Experts of a small language model: a shared expert of 128 neurons.
Below are experts of layer 16 (counted from 0) of a mixture-of-experts language model. Rows are named router (the router's row for the expert), up (a neuron's input weights, with its number), down (a neuron's output weights, with its number) and show model dimensions 280-335. Each number is 50 + 10 x the weight over its row's rms, rounded and kept within 0 to 99.
After each expert's rows: "gets" lists some tokens that make up at least twice as much of what it gets as of all text. This comes from a sample of Wikipedia text that the model never trained on. Tokens count by the router's weight.

# expert 19
router:53 21 34 46 55 65 75 50 44 60 51 47 51 63 32 53 44 45 52 51 55 52 62 50 42 44 42 47 68 48 54 41 64 30 67 55 59 49 42 43 72 65 61 54 52 39 56 54 46 40 40 45 67 52 33 57
up0:55 36 65 62 55 49 56 39 53 35 44 39 34 61 61 56 54 54 43 27 53 53 56 51 45 56 52 54 56 51 43 28 57 36 56 31 41 49 41 53 45 55 54 54 56 36 57 42 52 63 33 43 55 59 56 50
down0:54 56 41 56 51 51 54 34 52 57 33 38 59 53 46 41 46 38 47 42 78 56 62 54 52 58 39 41 47 65 51 26 46 66 67 50 44 50 58 38 50 53 54 46 58 62 50 33 51 42 53 66 47 35 59 57
up1:40 54 56 45 56 53 53 41 51 52 52 49 59 51 44 49 64 57 64 58 42 55 44 41 53 66 33 48 65 51 56 51 46 53 49 54 60 47 44 69 37 56 38 52 36 39 40 43 38 55 63 55 54 54 51 56
down1:51 59 46 51 55 38 53 34 46 58 41 34 45 40 66 34 41 50 50 51 37 43 51 47 60 46 48 63 56 47 48 57 81 50 46 49 58 66 47 41 56 44 51 64 39 58 36 32 35 58 34 58 56 45 65 32
up2:46 43 50 55 59 57 58 41 44 52 61 51 64 59 36 38 46 42 41 47 52 48 26 61 32 59 56 47 54 37 63 65 57 48 37 58 23 41 39 56 34 55 44 49 56 49 66 48 67 36 41 63 37 50 46 53
down2:43 58 52 33 49 38 36 59 40 63 51 49 53 46 49 51 71 54 66 50 51 50 63 36 48 52 57 58 40 47 50 62 81 44 61 36 62 68 28 44 64 54 71 58 60 43 52 52 57 59 51 58 59 68 56 51
up3:44 60 47 32 69 53 57 54 69 45 38 58 36 57 37 39 35 75 32 37 63 56 45 41 35 46 63 51 47 68 41 58 67 57 52 56 42 53 54 40 45 61 36 40 45 65 69 25 47 53 53 32 59 60 46 47
down3:75 20 40 34 51 48 51 45 54 46 43 43 51 58 50 56 50 39 66 69 33 47 43 56 37 31 50 48 34 54 62 44 66 46 57 52 63 39 49 41 48 53 50 48 51 38 47 60 50 27 47 43 41 32 44 57
gets: "the ", "a ", "s ", "government ", "military ", "National "

# expert 51
router:56 38 43 58 53 46 58 66 74 60 46 38 57 54 50 66 72 48 38 58 51 45 33 56 50 60 52 44 45 39 56 38 38 46 58 45 32 43 44 34 57 38 42 35 25 48 49 71 38 39 60 41 65 54 48 43
up0:54 66 54 46 45 44 47 60 42 62 56 49 61 61 29 58 47 36 48 49 46 42 37 51 54 48 44 34 38 46 50 57 58 63 50 54 35 37 58 49 50 44 44 48 60 51 59 66 48 55 53 44 56 46 38 49
down0:68 64 45 42 47 67 52 51 47 52 54 64 42 53 53 62 66 62 76 45 50 41 53 54 66 51 38 59 42 60 69 50 45 27 44 61 63 44 54 60 50 54 51 54 40 37 61 47 47 36 48 37 55 48 56 45
up1:42 44 57 57 42 48 45 38 43 51 55 36 64 49 42 57 50 69 53 43 57 62 40 49 59 58 64 38 49 59 58 46 64 52 54 51 36 57 59 44 67 49 38 42 59 44 35 46 36 57 60 49 42 49 39 55
down1:36 50 47 45 75 60 47 47 38 64 60 63 55 48 38 46 29 55 60 64 55 38 39 71 57 51 48 37 43 54 48 39 49 57 60 48 47 39 65 38 50 44 31 71 40 68 48 36 38 53 46 60 55 38 51 51
up2:47 51 68 43 43 43 59 46 49 44 53 48 51 52 51 57 40 52 59 71 33 33 57 56 58 53 60 59 37 44 39 45 57 76 59 34 41 71 39 39 38 44 49 42 55 52 51 25 45 43 57 54 58 49 52 53
down2:55 42 60 48 41 45 35 62 40 40 44 47 57 55 51 60 44 62 56 54 36 43 64 39 57 47 44 54 41 63 56 51 51 53 50 67 40 50 34 55 59 51 58 71 65 54 54 52 30 63 58 50 46 49 66 43
up3:57 47 49 46 28 32 54 55 62 62 58 53 59 54 38 48 40 40 55 61 49 58 65 60 46 53 57 49 58 52 46 51 48 45 51 37 53 08 48 51 58 49 54 61 41 29 44 56 50 51 44 50 58 63 55 59
down3:61 57 49 51 49 52 37 28 55 47 33 36 33 56 59 58 46 48 68 65 43 45 51 35 52 48 43 47 43 54 46 61 42 42 44 53 46 44 50 32 53 57 46 36 62 45 69 41 70 59 53 50 57 47 45 39
gets: "- ", ", ", ": ", ". ", "i ", "by "

# expert 36
router:41 66 34 59 40 42 42 42 38 43 41 55 52 44 50 59 52 55 30 42 45 48 43 46 32 57 58 55 47 50 55 66 70 45 42 44 43 44 48 22 59 66 43 58 40 56 42 47 62 45 38 36 59 68 48 49
up0:50 55 60 48 36 52 50 50 56 47 37 69 67 45 63 47 39 39 50 38 50 46 52 36 49 49 82 56 55 59 45 35 55 44 50 62 48 60 74 35 51 53 56 50 22 56 51 41 52 50 55 50 52 41 49 59
down0:45 40 59 47 58 51 61 35 45 59 37 41 42 52 55 58 58 56 56 50 40 51 42 53 45 46 47 63 55 42 73 40 49 52 62 34 46 59 20 43 54 67 45 34 61 64 62 34 63 66 54 40 50 62 49 48
up1:38 58 58 65 43 37 65 65 63 45 38 46 37 53 36 49 55 22 36 44 41 53 56 72 47 40 56 46 57 57 46 64 63 52 60 61 47 48 52 44 29 44 30 48 39 31 59 41 60 45 45 40 47 47 66 51
down1:41 51 41 53 70 40 40 24 51 58 34 46 42 45 46 48 52 52 52 48 44 41 64 48 48 63 45 45 43 52 54 55 41 57 48 51 36 42 32 66 57 43 58 56 43 40 70 39 53 35 50 44 55 68 48 73
up2:26 59 52 46 57 48 37 59 63 49 38 42 55 56 47 50 47 75 51 52 43 59 46 59 42 73 64 52 51 60 69 52 50 61 65 48 55 60 68 58 48 50 43 51 46 44 53 26 41 32 45 47 62 48 44 66
down2:67 51 46 38 24 54 45 67 41 62 60 50 46 70 37 45 53 64 43 41 47 51 55 52 60 59 41 54 50 55 44 36 49 33 56 49 63 62 53 48 43 40 59 38 51 55 46 69 37 48 38 62 54 43 48 59
up3:37 58 58 72 58 49 55 58 48 58 36 60 72 55 52 48 47 55 45 31 58 44 54 49 43 47 59 40 57 52 50 46 46 46 37 32 53 64 33 37 60 47 63 40 57 37 47 35 54 60 59 47 58 52 41 38
down3:52 62 51 33 50 55 62 42 42 56 50 62 59 46 58 48 43 37 50 41 46 47 41 56 31 69 65 45 50 56 35 37 50 35 44 57 46 38 58 51 42 41 43 48 52 50 42 49 53 67 54 47 53 38 50 23
gets: "the ", "The ", "s ", "his ", "a ", "their "

# expert 27
router:53 24 55 65 47 51 46 55 53 51 50 37 30 28 51 58 68 56 45 68 63 40 46 53 49 58 42 43 53 55 44 61 53 41 44 69 27 41 46 37 47 37 58 42 37 51 53 56 44 40 63 54 67 43 53 52
up0:51 66 62 52 46 45 51 65 72 52 55 60 39 52 47 45 71 49 54 60 51 47 42 49 56 36 68 46 59 58 58 62 52 55 50 32 44 51 55 30 49 48 45 48 62 44 54 49 66 50 31 41 59 50 39 54
down0:56 55 50 45 47 38 56 56 38 37 51 44 46 49 72 47 54 64 49 60 56 53 59 39 53 57 48 42 62 40 64 61 63 56 65 44 58 58 55 56 54 50 61 57 50 61 50 41 45 56 54 74 44 46 51 33
up1:53 56 63 40 52 50 42 49 45 72 40 61 36 43 41 66 43 47 49 53 57 53 49 62 42 63 54 71 29 55 51 49 41 58 33 53 39 45 55 42 64 42 44 42 55 50 47 35 52 46 50 41 42 36 65 55
down1:60 55 35 64 55 45 47 23 44 45 63 43 36 48 65 45 59 45 53 68 62 58 48 53 60 44 53 32 68 36 40 69 30 60 26 60 55 51 38 53 51 48 40 48 64 42 48 54 44 43 46 52 55 44 58 59
up2:49 37 41 34 44 53 54 60 32 45 45 59 52 33 43 58 55 52 36 26 47 68 50 60 56 32 46 63 43 73 27 54 42 54 52 54 50 38 63 55 56 56 42 55 68 56 40 41 53 52 57 46 46 55 60 62
down2:39 61 46 42 54 48 59 65 46 54 43 49 58 41 53 48 49 61 52 41 49 47 26 46 42 47 52 48 41 41 60 42 65 37 36 71 17 46 49 49 51 54 47 32 53 58 50 38 48 66 46 42 47 51 54 43
up3:54 41 43 44 45 73 74 59 47 39 59 35 63 42 64 46 49 34 37 51 50 51 40 63 49 58 44 66 52 50 42 54 47 44 53 43 42 56 47 37 59 52 63 66 65 65 29 46 34 50 43 34 37 61 64 66
down3:61 64 38 53 62 57 53 61 53 44 58 39 21 70 34 50 64 59 64 53 47 43 45 58 44 40 44 45 43 37 54 37 62 47 27 46 61 52 39 43 52 36 52 43 51 58 62 41 58 46 49 36 54 58 54 31
gets: ", ", "(", "is ", ") ", "\" ", "), "

# expert 33
router:36 48 55 39 44 61 66 49 38 43 47 57 41 36 42 35 59 62 45 35 50 42 54 56 55 62 48 43 55 55 52 40 40 50 51 51 57 60 53 65 42 51 42 47 57 43 51 50 34 69 35 31 43 50 44 43
up0:37 44 66 55 53 63 45 50 49 42 35 68 30 44 39 59 39 42 55 33 51 72 60 39 60 51 53 53 65 50 47 55 48 47 58 52 55 41 47 48 30 52 74 46 67 40 27 56 61 52 54 57 51 47 51 42
down0:50 57 44 47 32 33 36 48 52 43 51 79 51 45 45 50 44 37 59 37 57 43 38 54 47 49 32 40 52 63 65 49 46 36 62 53 45 59 53 48 33 58 42 59 44 63 63 60 49 53 49 45 46 21 43 28
up1:40 47 35 30 35 37 64 56 54 60 53 62 40 29 50 44 56 54 51 29 45 46 51 66 39 66 53 55 56 51 48 48 37 37 41 72 49 52 28 44 48 41 43 64 47 57 55 45 37 31 60 35 36 44 45 42
down1:30 47 49 56 54 56 63 42 55 50 54 24 76 42 60 38 67 56 43 45 40 52 45 33 56 55 51 46 43 61 61 25 49 57 43 53 52 46 50 43 60 59 51 38 50 39 76 48 40 43 50 56 57 40 57 62
up2:55 47 47 47 49 44 58 46 63 57 53 33 49 49 43 55 62 49 59 48 44 53 45 44 57 63 41 46 65 60 42 58 47 52 58 53 57 31 36 42 42 59 56 65 39 48 60 40 61 75 48 58 42 23 53 57
down2:56 65 51 36 45 58 43 49 42 43 46 38 53 73 47 44 52 53 60 51 40 67 37 66 42 57 62 44 47 45 67 64 64 59 58 37 43 65 51 56 45 43 41 48 31 42 43 39 43 59 49 49 36 45 39 31
up3:55 46 58 42 70 40 38 43 60 60 56 40 68 41 37 41 62 42 72 46 47 47 63 34 62 48 52 42 51 49 55 31 48 42 51 48 38 51 45 29 52 65 46 35 37 50 60 53 69 35 39 43 60 40 68 62
down3:49 43 41 47 67 48 61 61 53 37 52 47 43 54 56 62 46 43 47 42 54 34 63 64 27 53 55 67 56 48 51 48 50 54 44 64 46 53 55 63 68 46 60 65 51 50 47 58 48 37 56 48 62 55 50 33
gets: "to ", "would ", "1 ", "and ", "not ", "— "

# expert 52
router:49 41 49 58 77 53 48 36 53 33 55 56 48 53 44 61 50 49 28 44 53 54 48 71 33 30 59 40 38 57 49 61 55 45 46 65 56 42 55 41 46 40 53 53 49 46 45 55 70 49 46 53 49 40 35 51
up0:63 32 59 55 60 53 58 54 58 41 50 69 46 36 59 42 44 43 45 47 56 50 51 50 40 39 57 42 76 58 54 47 56 52 31 46 38 20 55 47 55 50 48 46 39 31 66 38 53 33 57 60 46 57 51 49
down0:44 38 44 64 62 55 60 46 61 32 37 42 57 38 47 38 57 40 65 53 49 53 54 64 33 61 57 86 46 41 47 49 57 59 40 23 42 55 56 70 36 56 55 34 49 45 43 45 46 46 58 53 54 62 59 58
up1:42 31 48 43 59 56 50 54 37 55 43 59 70 50 47 46 41 54 32 56 53 45 50 45 41 50 45 49 50 51 57 57 56 46 50 59 59 52 61 53 61 67 37 59 55 73 53 53 53 53 58 38 58 42 48 55
down1:45 53 45 64 65 56 22 46 38 51 33 45 47 64 51 57 43 49 47 56 39 66 50 53 46 56 44 57 50 45 40 57 50 62 47 56 62 49 31 49 57 45 43 55 61 56 55 60 79 55 50 58 41 59 46 47
up2:40 56 39 54 48 46 53 31 62 61 49 53 35 41 65 45 39 33 71 36 59 40 43 61 53 53 48 49 54 36 72 42 52 50 87 43 52 52 51 63 34 52 31 59 52 50 38 52 62 60 40 52 52 81 58 49
down2:32 44 50 40 61 56 49 61 43 28 47 39 44 63 46 41 41 48 41 67 52 53 52 50 49 49 52 63 32 60 52 57 34 45 66 42 41 74 56 47 30 55 51 54 42 44 60 29 42 52 58 31 43 40 54 63
up3:48 46 48 67 50 47 45 46 60 59 52 41 50 60 42 42 47 60 32 66 47 50 38 67 58 52 53 48 28 67 50 41 58 38 45 66 48 40 40 50 37 37 59 65 42 51 51 64 72 33 31 51 51 56 57 55
down3:63 66 51 49 40 41 38 52 41 47 48 44 60 53 53 57 44 30 63 48 52 58 59 48 27 70 53 64 35 71 50 58 50 60 42 51 46 50 43 60 34 44 45 40 50 49 47 51 55 74 27 59 50 57 42 47
gets: "a ", "the ", "his ", "s ", "American ", "her "